{"n_layer": 9, "n_experts": 96, "experts_per_token": 4, "router_score": "softmax", "router_z_loss": 0.001, "n_groups": 8, "groups_per_token": 3, "init_std_router": 0.0226, "lr_router": 0.000769, "dataset": "wikipedia_en"}
Below are experts of layer 3 (counted from 0) of a mixture-of-experts language model. Rows are named router (the router's row for the expert), down (a neuron's output weights, with its number) and show model dimensions 0-127. Each number is 128 + 24 x the weight over its row's rms, rounded and kept within 0 to 255. Numbers have three digits each.
After each expert's rows: a language model's description of what the expert responds to. This comes from a sample of Wikipedia text that the model never trained on.

# expert 7
router:144107100100135105145167099092100128111146163126154116098095109152100104117157139141142092130142107099116158137136110156174122128125102132134144101103117125160131111170116100125157152139148139130178112087095144140156181137127089131148108177123098088156140102161104149126140134140101115176147110128125133094162152112134113158116166135096144081111159142137148148102096137142157158104091
down2:119112120111122132123131107186124161133101091152122110100089092136116094181140109173137169136180127127128152107138136176089110140113110136115160150129108128101132127107055095134114152152143113115137109126152141108124141129114121124125152132127098162155141136137135143139136172112144126100104102147088154140093139154171122134113161135184075146099121114124092119119116102151147167159153
down3:113132169106189181126135136105108166110110153120132113117151169146095133117161159114148114162147127139144123135171112114148105131136108114128074120110138135123121134126163122112156073107141172118159098145141141107088114149129142131152112130128131137102143108111112160131117092159133129121110119136104165131092082152078154131122149091147105127129146126072131194125134075146160144135147
down4:149164139121153133131122119155135102118137128140135132163100072138143137095164140174135089123151113136136095073168079136136123143153151117156171095112098128167135164129107152111125140141111147113092162118130131125100106062175127107141122131164066118098153145116108133131153144138125127142134115114141103114138119117104143172118139148089117129138125093144098092123119188145138160139097
down5:111121114121136189114125153131126147144093135119160138108139090152121170143136118134127192116164137124132143119153116118134115118144169115151108137131108117117123141115151120149110181102112086107077151114123114086152116149094147112097125083179142168134115109132149057159107106132109111145122148159142065133123148120119154151102145137142109105130115111148148121076088117112160110143112
down6:134076082072114103166158115122140110076137144139135142131119112086120132151112126137140148137166088150137140118167078097125096159144121157144153126115156134163159111133163110078121085131110101174156138115119156104163103128135155135087124122119107122138136123120114142176100126138135106149111117136140103149146124107132106148112120146121187160171131132151113129082117122080153152114137
down7:104090142130196175093131149145123112123127168122158098128151129125119097098116129110094113124141141128119127126128078158088094129081183120096102148144112099150187151114114134091137121138120083139100119119084092106142131151134111104131132158107141100132114110128166139108119141147120110166154148158084138093120126165117128133136139096123116112097115095145175124135137152104115135092161
down8:150099149169100107145110099139127121126116143171146184119116096083127120163136168096135190113123120105101109129131159130118127113102134111104120058144133146161155124137119115119107180151139111139115128137115116161132117084135140140151092120095145119134136166118119123155130121078116164138117139122122110108146092151140131154084098152117097143133125107161148056163117145107157094134121
It responds to: Auxiliaries and verb endings

# expert 15
router:150098092115138136163138100093108135106097163150139088118119117112129126123168121157142099115127107129093151123150120124170133116120097145142135079122123112153126116110107119156177155162151141166147111135125175147160167150081097101167141166084099106145168108141136153157180114139103111126148140117120145090132150100157120143126159107104154105111179143131152153108116159151140143098139
down1:150153139084155105102163151157159173145123126136172134148147127134153186089114132172133108157098105125156093131101120149178109082098141127113156121166135158143114132107131134134134125100106162072117153099109083098114155146130126139156107101114143182125145136153126149126127095117114080146120092151125120095102139136103150105150141135133109115157151125140177108137143096107130111132122
down2:144113124079124139180141114155098132138147136120131137143144195113130165074108172158117096071100115096157106148115155148083153120127138125174143172123126118139152105137168126133118135125137122116128158138112115178140128128094119069085145109126120101145148122155145115126131145130152122124122155111149171155109162120112148127145138087110157184154116132101141135106119119162148128122157
down3:166142134148133129147149146124112125193121128146141137081123104113126145169111141109153155104103163153182162125115156100094091121106145108095103144104140177124143080132127110116130151132095084101137135136104137099188123115165170089132157082153115120122098081109135100119140121149133136133060105138109116140133120129158124128132105109175104106121132119123156120141146108154139116125136
down4:165150130125106119139142116149166085136135144122119123165127094148148160116130124148143104186141107148120140093074104085127103096170118108141153092092118103098132122133158166112167116126140174137129112140180121128088129143136112165165173123155171110074130137138117126113122113084129122136107103102094144123116127137135095148156137125126140109127107102165128142136111135097155160134070
down5:130141135141123101127142117143136137088087135154116100099097158159076125115146134126154129186155165113140108142155078097109138098151098128118132079115097108123136111159137125128151108136148171109109159097105133147142135097129163126115130136173134124102131132116122117105157191113126142157153133157128147091123159186161118125132137171117079127138127172141156117088158147109127109105153
down6:147084133129107128121125164175080092132104114131140127074176085119156142117124141135124103131144122144125158117143124145137125119123146139124143114157148113149163159145155134121144152119171142163115124134121101146134193123112132159082136106109114119129108096123128121125152167126134139159110134114132120174126186089126126158162115085175092158136091096137107180110111107144116082122156
down7:111108133099114113098106159120100127148122100151127142134140112119117118082112118117187105146130094113099135148094088094185113130098137171111136093151135127132160137111081114090131102135161139117108094146088118156163120121134164120126145149115207135107165089134150176152146142118141159102150129170161139107161115106162155143123106126120121148130125155151160136100113100136122138129137
It responds to: Lowercase word starts

# expert 41
router:142111104101155118184128129096111109103122161144127098109109122145143124076150096155120102120151129107122150098146126171147139132122097134137154104115103163159144116174120119115135120145136137157170103108125147125164147167117107114135099140087089101152136101163086153125143129138122120165127129125101134082144158114140116157129153149103144078097161117151166189124096151137168160101127
down7:138120118146093147144110109143111103099126108134119122159113087137109169124108059077113130129107107140061107124104113127121187090102132097148164071117100140141121126105079111144106104128153126143071122122145163142106138097098120146088152087129148149113111120151133113151118095116120130117112133165119127138131123100145084136117075099125111131124106146137107120124159137118129080119137
down8:119131097097154114151135169125139135110162105163124138132155118151127124075104147139139120149080114105155167157121129149100148117132105167069144143146177092108140116137128171165135093141166136161123121142153118135156102111139131115122127156086114142117134086104126101145149107128149124106146111149130153132094162131081115147084109141144100117115090143119151179161124132139075142114172
down9:124107138109133130151161140092141137156099139152088132185140143115120148139127133121131148124083179088093145147096136175094097106093087114147147103118120177135114133073132091125153094122131162082120126129093108116096132119127155126136123158138115145075125128121137132115124160135119184127129135134128117116125121101086115124143095135142066161151137133129117113130147119124147064126086
down10:170084093128088158125129132139146101079138124124158092124127114106100179102095145129101152131137125131161121162162145124116116094094135123130131165107161121128155108112129133172107134119112112104110112127146161060122139127115130159107115148134154120140148134141129151121113158100114191119143129090128181096142157120109111150182105172161138171159115131134118123106140141116135081146150
down11:101085095139145106152090150160169152160116130109090152125098148128111161116101149134135117138107169111147142126124132115081129120168125127126130103096108165149139148113136140133162201130127109103122146069106162112117129099123134150123068136100147157111133129148091141113134139164131108141099162131117150099153124118156118141133115152120127158180112106205121127118134158123149105133105
down12:116092129118104162137124182115132116103146131144173114115179112174145109171118117145124143149151165139125049153154121152125139163115125145154136165114122095121123132129110151153149129101151123160154112117120141106122099132138127138155124121105124111117160165090137138130122094091152178111126178112142111134137159081151126114123133121145167127091180122112132200115146119119156118128109
down13:120123136107150110117127136100154116136169155162158123127153160134105073133105139139118112134161115152141111108117166088144154114120134156141142174134111124116134123166107137110140106135094151129090087146127123070105114185128133079136135099140107168101135099129150144112133148098130165104170136131149124114101096151139127094118141167159115057115097135103142134076132129112092106099144
It responds to: Verbs and -ly adverbs

# expert 4
router:147093097112148124165126112117136151115133166159137098131100106129114139097166114144147114134178131129124158124137140138145136097122116129166144130080115117164143116159105104157181153151175147150143110142119169147136151162131133112148117124092096109156148099174098160156168129134127112155141131080111149098128151117113084157107169140101142122106155139137146164113117157155167154113080
down9:112110161147090164101114108170111068126133159123127170080144115125127135126161126119123114126057119146149145116146106132121111145090105096136121133140122152077142103098103091125143114084137163101134125177125100086125121121106148122132136111134116163117124113161131129127117146126159132139118105126143103120128158119141135148145085140041177131143103122137120113137108091124084165122127
down10:129130136147092136116086115129150105128088158156113148122119162142109173152120169145104161143095125134139135118118089155146136132126085092099113152073151175107081097109152115100130108144118120121153107120147106137149155136158102138094129113165145122118155131143137168118121183140154105163145111155136163141165112103133127169133125160159144119131147155178150111127109098088131130082103
down11:128153134130146130125107136103137183140162099104113091106104122130143119163140131121133153143128117138119134164147139115144124079092160143109149173118137139145105118140142123094138089123135086189169091146144122159093157155116125143117157122149091140128135139139142123105106171115139143138129140138171095166109122133131129144102112048131179148092164141128131126123151144125194164128150
down12:101141114168099099137132103114155110115138121111145137129143150154114124163131179134129175155159180118091124152134135140116123113104091127129139123142138115117133122076116136127082109131127133118106129118073123148137155170132125130136140103125101091138167124120157149172159107090132159107130137124104119101150150115145160142108095104137088131105174038113110143124148160168085119129145
down13:147122114144168144111115151167099102132105139153081137151153145169086112097114138149137156151156088137106137099140116119117104100128099134119129118102116129176124125093119102127072126098164103139148187126146144119095100115146124131121140107136123126134120140101139129130136129166127093152149188133111148123150087166156162123107109155133140173113123106128148192132085168113084132126112
down14:129075138113126124127130143116126124125130096133122145063114125145139125105087147116140092163116130119126078129136118091135148153165156167108102121179113096141140123128138136141127132065134127135090135128171140130097095137136122155145114100140151160094161111091138158085116131099162165129149157128123104126174095128124134189144121082135115150108159120188143120125114130136115111156161
down15:172125143110114118138144137127151123144187112102115143132154144168088142112108163188081096157164106098156120138148146115120146174160128088134125136115105117141142077162120112098117112108124135118158089116141118145105126128149140077087129138119157108141147162117126089128128157101125150136148121110109130128121147084166123145116119188111114094079170119131104120094149094114126129133112
It responds to: Dashes, hyphens, symbols

# expert 0
router:142105092105141109163123085076096127136142162162119096128110102143097139104123118161147093109136132103132163102186121106153128092103080145162160121099118138144171111161114101145135169164149153160159124091124147144148155141128099133147125127098102109150144096143101176137146084135112129134137110105118141116172143111144114152108125128106161123116141116170165162115102128142144156115110
down3:140136150139100116130151161142166139140162155127061086145163153131111154118109119135125138119136165132177112149149165124118143108171128139128103108093104121128160122110121116129155079108105143172144110111138135094138137140115108142105138123110153068129117095125096149169071104081138109145114137141149082153142091127134149115101128162114106160106162079129102140138109122098143101132103
down4:116082092140092150108150155124121106124117086132128144108137127102128129124158122126134113141162132156149159131118146082100123053095063091106122105146105157109109130145124120135098088166116105100108138117141117129125152093128126131131136128128130137121095118137131144168114096169115162132154170125147151127117143107121125127131113113155180133092170180136130139086141081175164110147148
down5:130150147105170113108146142130170158134123148128134137144119101142127125122064091135092138133102120095134099119105107143135146105143140136150089114138177135101153130086119098132104161128163135142127105130141095176088169111121139119101154160130146125145167065083126135091102111107116141126113157155087096093129119131162105143145119134122115178159133130112133123094081104100154140089136
down6:156122159125110109151143114135140148163141099154143138141093118117087093109110136091120136135090098157091146154121179133146117122080165114172162094137135088118113138134145135140129101143154151123166174121107072104143102108145096162136114111111139136171134185115138139133131126139148113114108103142132113154149151147083129137110176140166126113133099153128105170113145139111141153184144
down7:142155104128088124065152116127165124166118126121090120103136151138161145111101154118124135124119138167107152152116132139129115113115156175132152123110190147140092097132144140116133097156167125156168112121145168138126095147089127163108154129122132103086127135126130096138102154085098126152149165120152136170167136147096139098166118144111099081107158113146130104080109121125144127142158
down8:134132141110110123168092182118110108123133128169174154119160113124071129105118144136102134101142136125111171130130132116117094121144126116128101145154126093074147114157100125153158128177129156123130085148159123108119169117143155126100101079121129139157082134129110171135077094213126116137131139131092143096160143099151138127131160122133147144147103127145138141145151126117126123129162
down9:112143151156131131122145111122149151113109116123099140150129118101109169124110123118114158111131131180096157109197132118161132158155155126100138131143160132094112148142113092102128118126119123150116160100148133141107123149126116131096136124098108104186165137110086110086118079150119134105135148106135113128136131164162114162161155094117056167132116098110140092156168126116135091107085
It responds to: Number digits and years

# expert 12
router:135080117105165117138142095128092127131128151136141097121059097157134124115149088164118099118159120108125125115156125135164120097129097137141151123123121139162130089156124098159146133164152155136180097130108130150160164145112106121164110144119071099148167107132120149147134142146102078140130157106112145123165133099146119134112131112122157133077167127155145154121082160142166155111127
down2:109108128121116128145153107128159125133139149099077140120168088116104103112123159152116146118130162083129138144157103100133091156108132105060112155098157109163147157120171114154136182103166111113136142155151146134159141134178126185113114131091147108151134127141111153104146095120138096147113144108096111115146111115104136130179136153105113092139152139126110160167110098123123125140091
down3:122151126116132144108103134191127127064096112129144126180128149169109134142089147141102090145142123111121075117133137131109118124096139140097122134115186105116135104113124121139116093074143148130156131125113119125140108142167087115130134172140158090135118155161141094111116134162130145165130110092164093148172109138161137156141091133127153101134136155122122152109146172159143095124093
down4:145098147125169130135178131142138177083132128145087110114108120122120087096122113122152123142133110095158157116154114118111117114132140141128153110115177080159145138112086142134151123122165145096114133139137095133091157122120102100084118128149130113111090129143113150134132155144164133129136119121133083112137148173128092069136133113057145134089127164124099159140122149090088155143106
down5:143130164110142132160098145178120100114121117120101125133119123119092104123117083122118137089181108107122140148108114132139115096115135147137147102121135125114130136098144049156155159117130169121074117077106117127152086077126202138176130132121106159126176114100102120100119126104142136121109148120138152136102112181127137113136140108147109123153134100143139168113134140157121126099115
down6:133100069122097126131098152166146184126161164139100165138121119111139131155112163134116170135138134087116178142117116174153105087134096083144090115108106139146106108166174127158131141108120129096116126099120129178132107120169152090122124096127096135134139168094155127141111076133139127128134103102143177140137127163113124138140151143121120125174147136101138137123100119121107116143154
down7:138158117159146136113121132172159136148137165135142091149123136112126089177105166114094139128093144147121090119128097136117094136141111136125091143171123124153130143121133148114104091110140101133170114126137136154127132153098095106137117104091092128097097120102182129133118103158138120180118092115093116104104099086115171155111154109107126135079152110107168098162074139126117139147137
down8:115156116104140114144121159114172187100171129136159109150151159160113132100106112165106117155092130125144158127153101127132129118172076144102105072136156123102123114093121122138077124121093120165134160123179131141113101130125104122085111158112167157146091119110100117092148097151149143107134091139139118114140163143133118154153134140134152155091118129148147146103132126111114124130072
It responds to: Year-final digits, closing marks

# expert 47
router:139071101130134128144154108120092128122169177143142103135102086123149138116157128160133107152160111126116150094140114131171131123115111137160145077118096142164140104147125108162137133133142144155191122114118141130128164143133102114150110142072082107135164101158118164152146133121115109152169150133107135099159164110141112133107136111097153126098168143146146138101085147145169143095107
down3:158135146100172118116068156106129139166114107136123117128138132119110133120102135142129119164142145135122163136148150088160174122113103138109148139125152090140125124151153104139144104120107109149128081128147114131146169113121138092117174140166093109142118158103135148080148072100113118071144131137131128141156116112150207102110134120118092167102143142142138159096164095157137118127137
down4:097104106169146158093164145107098113071168117138126119127169148135161134110151083138126134156148113140151146118108124065141140145097169136127147139131148106134125145107161096143143183079119145114062129107108154137148148106150125171165130120114098153140127099121126118124104152132106142111119143136142146141133122151053123074139118121125131100127129151119116108136168145107115110119152
down5:125096120125108169098148171129124114161154165124135165154132136116076153075122117119120153139122101150117171164138131111130144148131115149144130115094091155109122102080134102138137162127162144077103127123072114119125129101170138134172155160109190155153150138122142127156131089169113113118149119128150125157116110141147115136147137128136120107177099149145103117131138156154136110111077
down6:126133092138090131143126142103103086077121141163145126113090109126148103157155152126136139143096117152081123141105149107094081093094153123120077144144129105122126120096130138154112122129142108128122127158108112102156135136112153101110103170160151097082119130142176152158132130167148139076125109134176115149112115107122117159116131124096148098106083145128165115111102076156150122133093
down7:131144130135150133147126122178132126161146134076093121115103141105105140145145162152137154103128131158113125147128114093145122102131175070079106143165141152109152173137129142171144149117108087114146175108134126105122142143125124144157134120148093130119167125123138123154122167175113147173084172157130140124126117112132121128117186104129104131093152138119156149094118135099140168074142
down8:101114181107159105100124103111142114134135120153123117072115116122110112140124164157094099162130152125098137152128194133132192147131116146130144114094175123116090152134119115132158141140130159146141125173135147116149177139098111092140137126126115124069110129138129131144127103132134111122122131123110130115111175101118117170112092111150117135096121134102151203098130136145090107101090
down9:134115144122139148132097092148117182101150155151092147126111119169093096115102104114100146113120170064126123117138076134112144126124136101123124089096138080133125137104125140118151126129127140138087079156172144151162103159161129116107122122151163081139126136155120104135156137100140102079112100120088105112138127125127139160140140164119132144128143102146095197110122153101124136122112
It responds to: Latin word endings

# expert 18
router:141082114084132115120132106109078123140129135177154105139095087166103116102150117140139109121141127110121130102123138123165128096121105103162150092095127128144146118169133109116139151155158166150170098105078134165145138155111100095139115146096074102151153117143123143142163127147107124170131154157112181115154161121151119123123133162096159124100150115163159139110108144141137143094101
down0:133146123124160140112145148099108156096125130125123120147110144131125104113102130139147108132191124090188158128108067149142097119095153159101121112135161117155116138148111141067137160121127141156108105137095133130121121129124152135146069123143133144117191089125160150118121104170134158133167096118153074125104118162147129138132126176114109167157101131149133130120104115094100101126113
down1:118128153130089130159163071147150140164124130130177126138138114159145107128113117132149118138140141147119111129166118167136175033160125135151125115157174165120148122151129114109112120119119064127124153141128118123096119150120154155083128080125110099154113147091126133135161132132123142144117099151153135143138117090157112129086084121102125145086179131143127158135133094122124126126143
down2:132124158131097137104090107131147156115125130146163121173132113127130089070135133111180076113137142110181194106100084096156131065124164158109144147145110131137142114116168138104130109120177146135105156146120129120088121104149113119095126122122114115108103103112129143134157127149122145101148132098127130126108105135138086117124105118146175122090173138121163116115149097101138148123152
down3:128099131137139110123152100149128178163127152141141117145143132175158137124136111127142125103121130152110116082130138128159178142155126115078131119144129127150156128145119141100149126145134068142161123168169148154131140110113069122081124113109120069144143164156103136112115117137117133147099128159151139203140111084118117146126143091126136120088186149144165150124120103117130110130162
down4:094167118135127149110127145135114108149142118112125156088133117084126138093164157181098090088068113138152100114106152135113089170118113119120097145105076161118150104125147135128139132168131123086147137128130143096099111124075138105119144150096114160138114164150105126147089106096111143161116132142148100141144123092172149120161134090139141152091119140106129093161117151099126118110125
down5:140088116149143140166142148080118159129092157154127145126159122088137120110112123138133130114106114121157121137159126111108109107164120151132148154139133089122118109148143096133154142090104117127145141115145161068179133122112146175094130128095147106152209126161102137092141104133102109084141115135106143104172123132120114125110118164068144134128141158123117152087140145145157155101100
down6:099173129108111154104118154145088138134115095113140128092109127115134153088132104159123166151148164122137149147094121147129102102153119186142060125071175129116117118140137141110073090144139062071118132105116120157088115132125135149117113125120145148140126095132149127144114135124101132150115137117122120148143125146161156124121097154170117079153107134152120104108127136151114132124084
It responds to: Mid-word pieces, line ends

# expert 33
router:148121081117158102160129087114110143126127172171148107130140114143116137118159128153171133124134135122123169108145105133156119137116131112135158081118123109126172096163101108135153163151141138149146118100104138165160167143116094099155106146115119130155159114156114169141189125146119107142153137122113150109163132106171091136102137145113134112094168127161159144079081123161149155099124
down3:157080172113125145117121106124123144129119109144086131137149117133141155137144144161114122101111140144140100132098029141121145120147126131136147140109124097108118152138141121191147119130093106101167124124142117122149118138114145141118170128159102182100151098114073149127139098140103188157145120091162124142114078121125114152097136127100081118133144130118154092111135117137115150159113
down4:104120156138111131131117087119157176167118124104151165120130131126116118139109179121144102128121148120088173162075105084130104145137129096173111128130143129130105145161107138130116157144114164170094155126103114166137121146124102145149125140123093155115099146135130127093125144136090148110114132144145152189099130136115156159169088151156104103111094130165161176115125107129162106125156
down5:138088110179096129149151116064150107156130110164122153071120171118158158144087151124166103119108141135112172170114156084105139096118121116123110164141100139108156136123142107142149114126125132118106124142135131154158139121138106163160092145113102125163098106119131175129132156161115158130117133112117117137154155078117104134134127148145145102150172142153132116160084154121116117117173
down6:121107183148125131159141122130134131130110149108150124146104097144106104113162118116094135123104129114105112108118096102105120148159130101119099158130115107173148175103134176118134129121108129150109125144175076140159065095131136146106140113128137137125101141151148150108093150112150154086185111117131099137109153128102073148143109166125140152124083127096153125137164180095138121162129
down7:085134128127168136146033129152110162141103098132130130153120137137117145142159102121129106137121120113200169122118147129117103120077148146093112120139094153134141099148145120146128077127081107121163147125140130098136123132141140139144145115156134132102124070144162094099145130156100124137138110124085112124096144148116141132185133138136121166118122147121108184099100109118115143135143
down8:150141097112107155134102122102138146116113121122148122083135158099095127109116093117097153161123109101132062163107125118113155130154134110107145120198176125159129131148128138121103149124130104081131080135098165070156115109127143151113126115133106141133110134139111129094153174138135106146118136127106099148112083098123095113119123116138130078115117111166129154118129086131132131177182
down9:101107077098148074075096158154131115135118110153137133126122120143134086139097140094174160129145148162154141138129130140107164141106115143117107176080151188136144120106085128111156119126121121116129146154150097128119152119102168125107169130119144095094066096134130125120114135118150170124102117184155152117122136102122095115114098151134145112119124124106129103118155117118116090155125
It responds to: Word-initial consonant pieces

# expert 29
router:155110111087117103161158107095110128099115157158127090117106126161141109123143123186134126124143152113102154135143121126146140120114087125141134126122134154179122133174117096161139165171153141158151085119108133150170151185121102125141139142100107121131155098151085154131143110119110104138136125099077160104178158108149109160104155141118159125077137126145129166093125137140137153123125
down2:140135119154067131135094143109120104105183136133133130114135186135100114097115117154161085128170123133085163112176166091111117134078124120109092105113163173152134104119110097111108141139132110129148128176107131101186127101141133090122165108112141128117118104122128142138118135137141140155169084109129134134159145139144134131113129146162146077131103141122147117132136111130128169144081
down3:092137095131132044130133128119130124116118133116124122114110115086188120153115107115123094147121074160135118125148139119129141125145117149151148132147127113119148111119119139159145133108118105138155115102154144090152108129087105121139107172125141100084157173147132088116079105144161141107095120115135147095128043128143115148184096133104129104106113127108103112121101106102117156126108
down4:145108089122142096133090116121099122140133124138066148150101128110090147170086151131108126123143119116143085133136155132136124158128138133134147173156081152126170124113150128152109167141210116103120143127096140121171112141108117101110139104111076121128134120159116124109148162114153126129162173093105137126142179134173070099103139150141118140111140151154125151129114149143128146133136
down5:158148137116129177119123164076113087046132099157115130134099117113077144148108130157165113088141111120112096122091169160128140127127131143151144109123107119134101136105107101109142086131101142117135126125111107155142148096139125082134146131124165148131174092112131119110153162153074132133136101100131138116104137118129116126111167165122140090137116100141108098114095165142136084152118
down6:097129139144165132166088185118090180107097111126116116147104112129099127136092158130102120128148157110098149121120133148137123119126133131080153122067104141100111109132143141122128136153169122131130134115109141114126141120112146140166117107111098136110148129148102127125145145131161136135143132099101121118123136108129106129139145105154135154115106144200115097202087147159158141208156
down7:162057137170136168149080084117122128152097117143123089152117125126122153176148156083128124117111138114105130121113100112109126097104104077107124089104145141137137137138145134063105139153154107107136134111103129098136148131112154147132117183147143125100122095157096136127106125109161121153136108081125152097131117143139147121117123087125134202155111130130113089147134101136137128128115
down8:105182177129115138163097122106097118101105148126151104067158144127134144117113097157094103141086146170104155133146092125109115091176130103147119116149136130157101156084128149110140166072116099120112125120154100139143117149090142123123147126128060170134085116123143107133131104130147142106114143146142141112125105114136177137133099154136112108113123162126097104103146126122132135165138
It responds to: Table and list pieces

# expert 13
router:135079126127144135147135103081120110114146134135154098142100076143117118108170122146124131141131110110117137112135123145164161111094112151151152131103136138160126093132119090120164161176140169163177077088094160116144144127106086136153106137107114112151156122149117157146129118126088101148158111123094153116158143087137122152108161141099170130093154123143143145113124152172143151088138
down3:140118093154102131064125084152122107115098071096128102161054124098136115137140136113157142120142138130134138133101121148120106115163108113129139132131179148079176109152139133099147153137149078104129094153100108149112105096115166137144120103108111131103155138109153131124093103131090123123143125128104124140116167109096141145121113141107109114126075149141155144103108117167163098124141
down4:094149087145098117155117150133121083114154079108135086143131106104136130126131145172122132129149109115151116101174132105165091140121157118104150142107143130124126148119108141120116093114148139129178119157149141117085126140132136138148130139131078183154097131159175133122115112096091091112126110161109160162132161136156163118171143129103172171120128136082095095118121103132149154095123
down5:097089140108175131134139165075108091144137152129127102086134128111144095127164117112095129150120121110141116101133122120149090158064123113105121136101107160088133164145157138155123134061112107104169107167141144151165144121095127160116123159183122161153129127154138165098111100095110136135100113137138148118103129138114151157110139101129153111121114127126123105175094122117105149148131
down6:099124112152123125143127167152184174136082095097144135144145140092081123088144089144123136117108151126095118120119155154132136153129152121121096149137120129168158122156127146106149103116146105104145109083116128118135147161129108121127181100132136159140092113129082112141140144138121115139145154099129126120139149151114125099096124171137109194122112147162089125167087132128118053130119
down7:076140080171141106106120145134171158145080082108131150129170134136099142118138129123110116122088113121117125122148128158137109170115142101151105146141114144141136109161149126135129090080121131110139119114111151174121108141128099159103114132133155155144117140123114083135098132117119149104109098105162144116135141123100102139114102140121078157132087169120070124148112104154092065136085
down8:138132140115167067175073117144113119125112108110083125154098105127169108152126113123143190117124083173090153150083115166127132101113132124151124149128096102135122124125110145137125071112149099123140111112129112110119102094097099126113174117117076137112103130112164072133118119150142119116112118110113125136077129140121092102095141119130144102104102111123141110133126167103143117150136
down9:117190133163132120151115119124087162114102138114147138113109119148141096128118112108102078160107143130115112109065131145153141138126174144132078091085137117153145164114126112145111147112146147150118109086164146103131126128100141159160116124144146078109136173138118121127161126119140147106097163134114117118130108121140177155137107114102154168115135056132118101154147124121110120127075
It responds to: Noun suffixes, section breaks

# expert 53
router:135100089140136116151145093119108109129154144150144099125105100153118113118170115163170136113159101130088143075162103127160132119109135150157167121095117115162161097160124107136149150148138153157169087083104159158138162166108095126164107136131091116153141117155099142150151110149114085158116146128112140123150144099130108138114159128139146116074158128171135131096109142137135151097109
down3:164114125140132106120168167154096106167112144139115115104133111105178127174141088110120140135122109120119063137132167132123135145130112127172133131121115149104172147143095159120102094137095135092134145103139118127107145118137105129167156110133177151119131154126117148125166178144097103143126117178131113142103138131129149149100161117112114088119133166129129112167170146135107159075176
down4:131103131099094103133125089104118167154131114117171158146126144115167123120151190139118111115099129160100169164096131141123125064099130098146119139155089158098135170109106083157131152117132112100097111143144119145116140142105125112141106093117147158104140113123142099126142095088110149105161139115164152096122161111142136097102120145075126107178124081130149127136137138147123122103151
down5:114147135136156145140157126119099126147116172137139141068083122094154132129140125123133133158137104152124117107163084135109166130158134200091117121147124154124141183136127136117140130112177127145140133134163143093087119134160146090111172121120103121089156132111158141141084175117101131156127133150114088106101107136101120129109109117121142083114143097094138109149159133113157181128142
down6:153178136148130094119104103146117112152128105136084130146137118149137134113120084123073153113113129132085139087140129127136149115126099120140117159145129102133166181106131115095130075079138140133171140085170096181126141105069125129111136135159126151123152118136156086121082149127155126115148110153124118148134077153098168135130092125167127125105124111141098146122123118130120149163111
down7:150139125107120089142153104135135136131120107130139110103115144089142095132110111098169164167161167144116103138102093121125100080161099142098109127135120114097096160112138115166104128178123114129120139139151112117124118149106160175136132141088121103146097099089151154140134140098113131128121144169159099106093133096143133109078104111114136135130097096128176129151136086134164061133143
down8:167112121106130103096122119127100121155101093130124128121138154107152155112077138103115102153107147106131097156100150129122142162120112140121134150124142139160107134149122138095102113129130131105180131123128111135128133089141076162084111146135110117133137140129142106088176147145144183161156142165131094082125082120091129109127163117073135104142141193139147107113165129161084105125118
down9:120125043127136138099133113091109115099119153125153120125165112118147135107110135124103150143082134119149122139098174130132125156084166107154134163102174146092115134136159136127153136111125165134140095103136148103162119183123111130102111136139122154106146154136084128155099067110120176104155141101176176129114165139157136164150152123136141159150118152140119121114122116128107122121125
It responds to: Institution nouns

# expert 32
router:154106074104133138170157110100114121092149156155138100147126102130096103110174079108138118125141101115122152093135102112140115108122105132154158114082086147134115127176110100163157145146157177149145105118094170136158157142106099129145111141113115116139159107139095129146144123102118105146162148127085156118163159131123106140103140113103145141112145126159158153099108154138146162098090
down0:130180140102124152118102131146159142095142126138196150136155138108166082115105104130143134112117159136133125136168117123146111140103127180149125117117106090159129115126117122115093131126122117151153100114095122123121146103110129126150122121063188132128090138106166097137150144118075151124139131101139078122120138149094155116138126132063131185140155126109118135169099109161130110153125
down1:101122122179090159114155093148116158107154125124105138123119116113102141120103138113138128140090121107116118116140080132133100131083190131134128128119132150136146112095150088171129096171123127086102084090126128155173115125179123134121138177121135165134116134146154161129145162122157163115152123107104149115148162162139155124139128134110114133168156184135155143127184137158135107119126
down2:132139068145111106131138161141157101141161099103101145129146138103155142136121098099128132095114157166095153078130158097162157117134118124130130151145143144066142085121148131086084094116086095131136114152127121139134127139118107177084144124100096104119114179156149119157130137095124157112121099092165137113105125101094139123090155127137144110118105163114122137137142125118097153133165
down3:150134119112125120110182109158146129132111119162103114104127110143121099117123160124113128148162181119142154157165130127161113195135126089150124113132122129135144154113105128197112132108167124135147119140142121116134109140111122116140134070123185115112147093133118180080113116118101132085169123134130151123134098138146120131119124110084114158124157141085084189140139165096129109118126
down4:072093161107081118140102145117099152162147162146141176102141171115154088137107190159131110108122144152152189115140099104158102095133115091111120155114156107137135162149113134104146128130144152096153182129154125105145159121167111123117150118147146152160119136153144117112128114108137121128117077121111135160144171104133130132150154111120147120149121133098150134140134143162159164136111
down5:128108134060111092129122121132123127154093095137122145088127128171107132110124119108094145098168146193101112175120153108125171118143156100087135140135133133108108143155122146116191158147142138156125123139114174150135091133112107126144126094095151108119142125132102109167142126146176130128104139111167130144140142146178136176114152138131130112161123116146104178083150129135107142122114
down6:105116122126131151133105172141163118144146080121194122156091100120137162120086123173136149118136135133108122112160147152106118106152170122155117118112172080100173115131158133125122115165163123084119114170156101128106116145105140174080091131096143157133142095131119127103073141107093067139116115136090134134147120109150108151146097115152129138127135110120131138122145126123155133125143
It responds to: Split-word letters, table pipes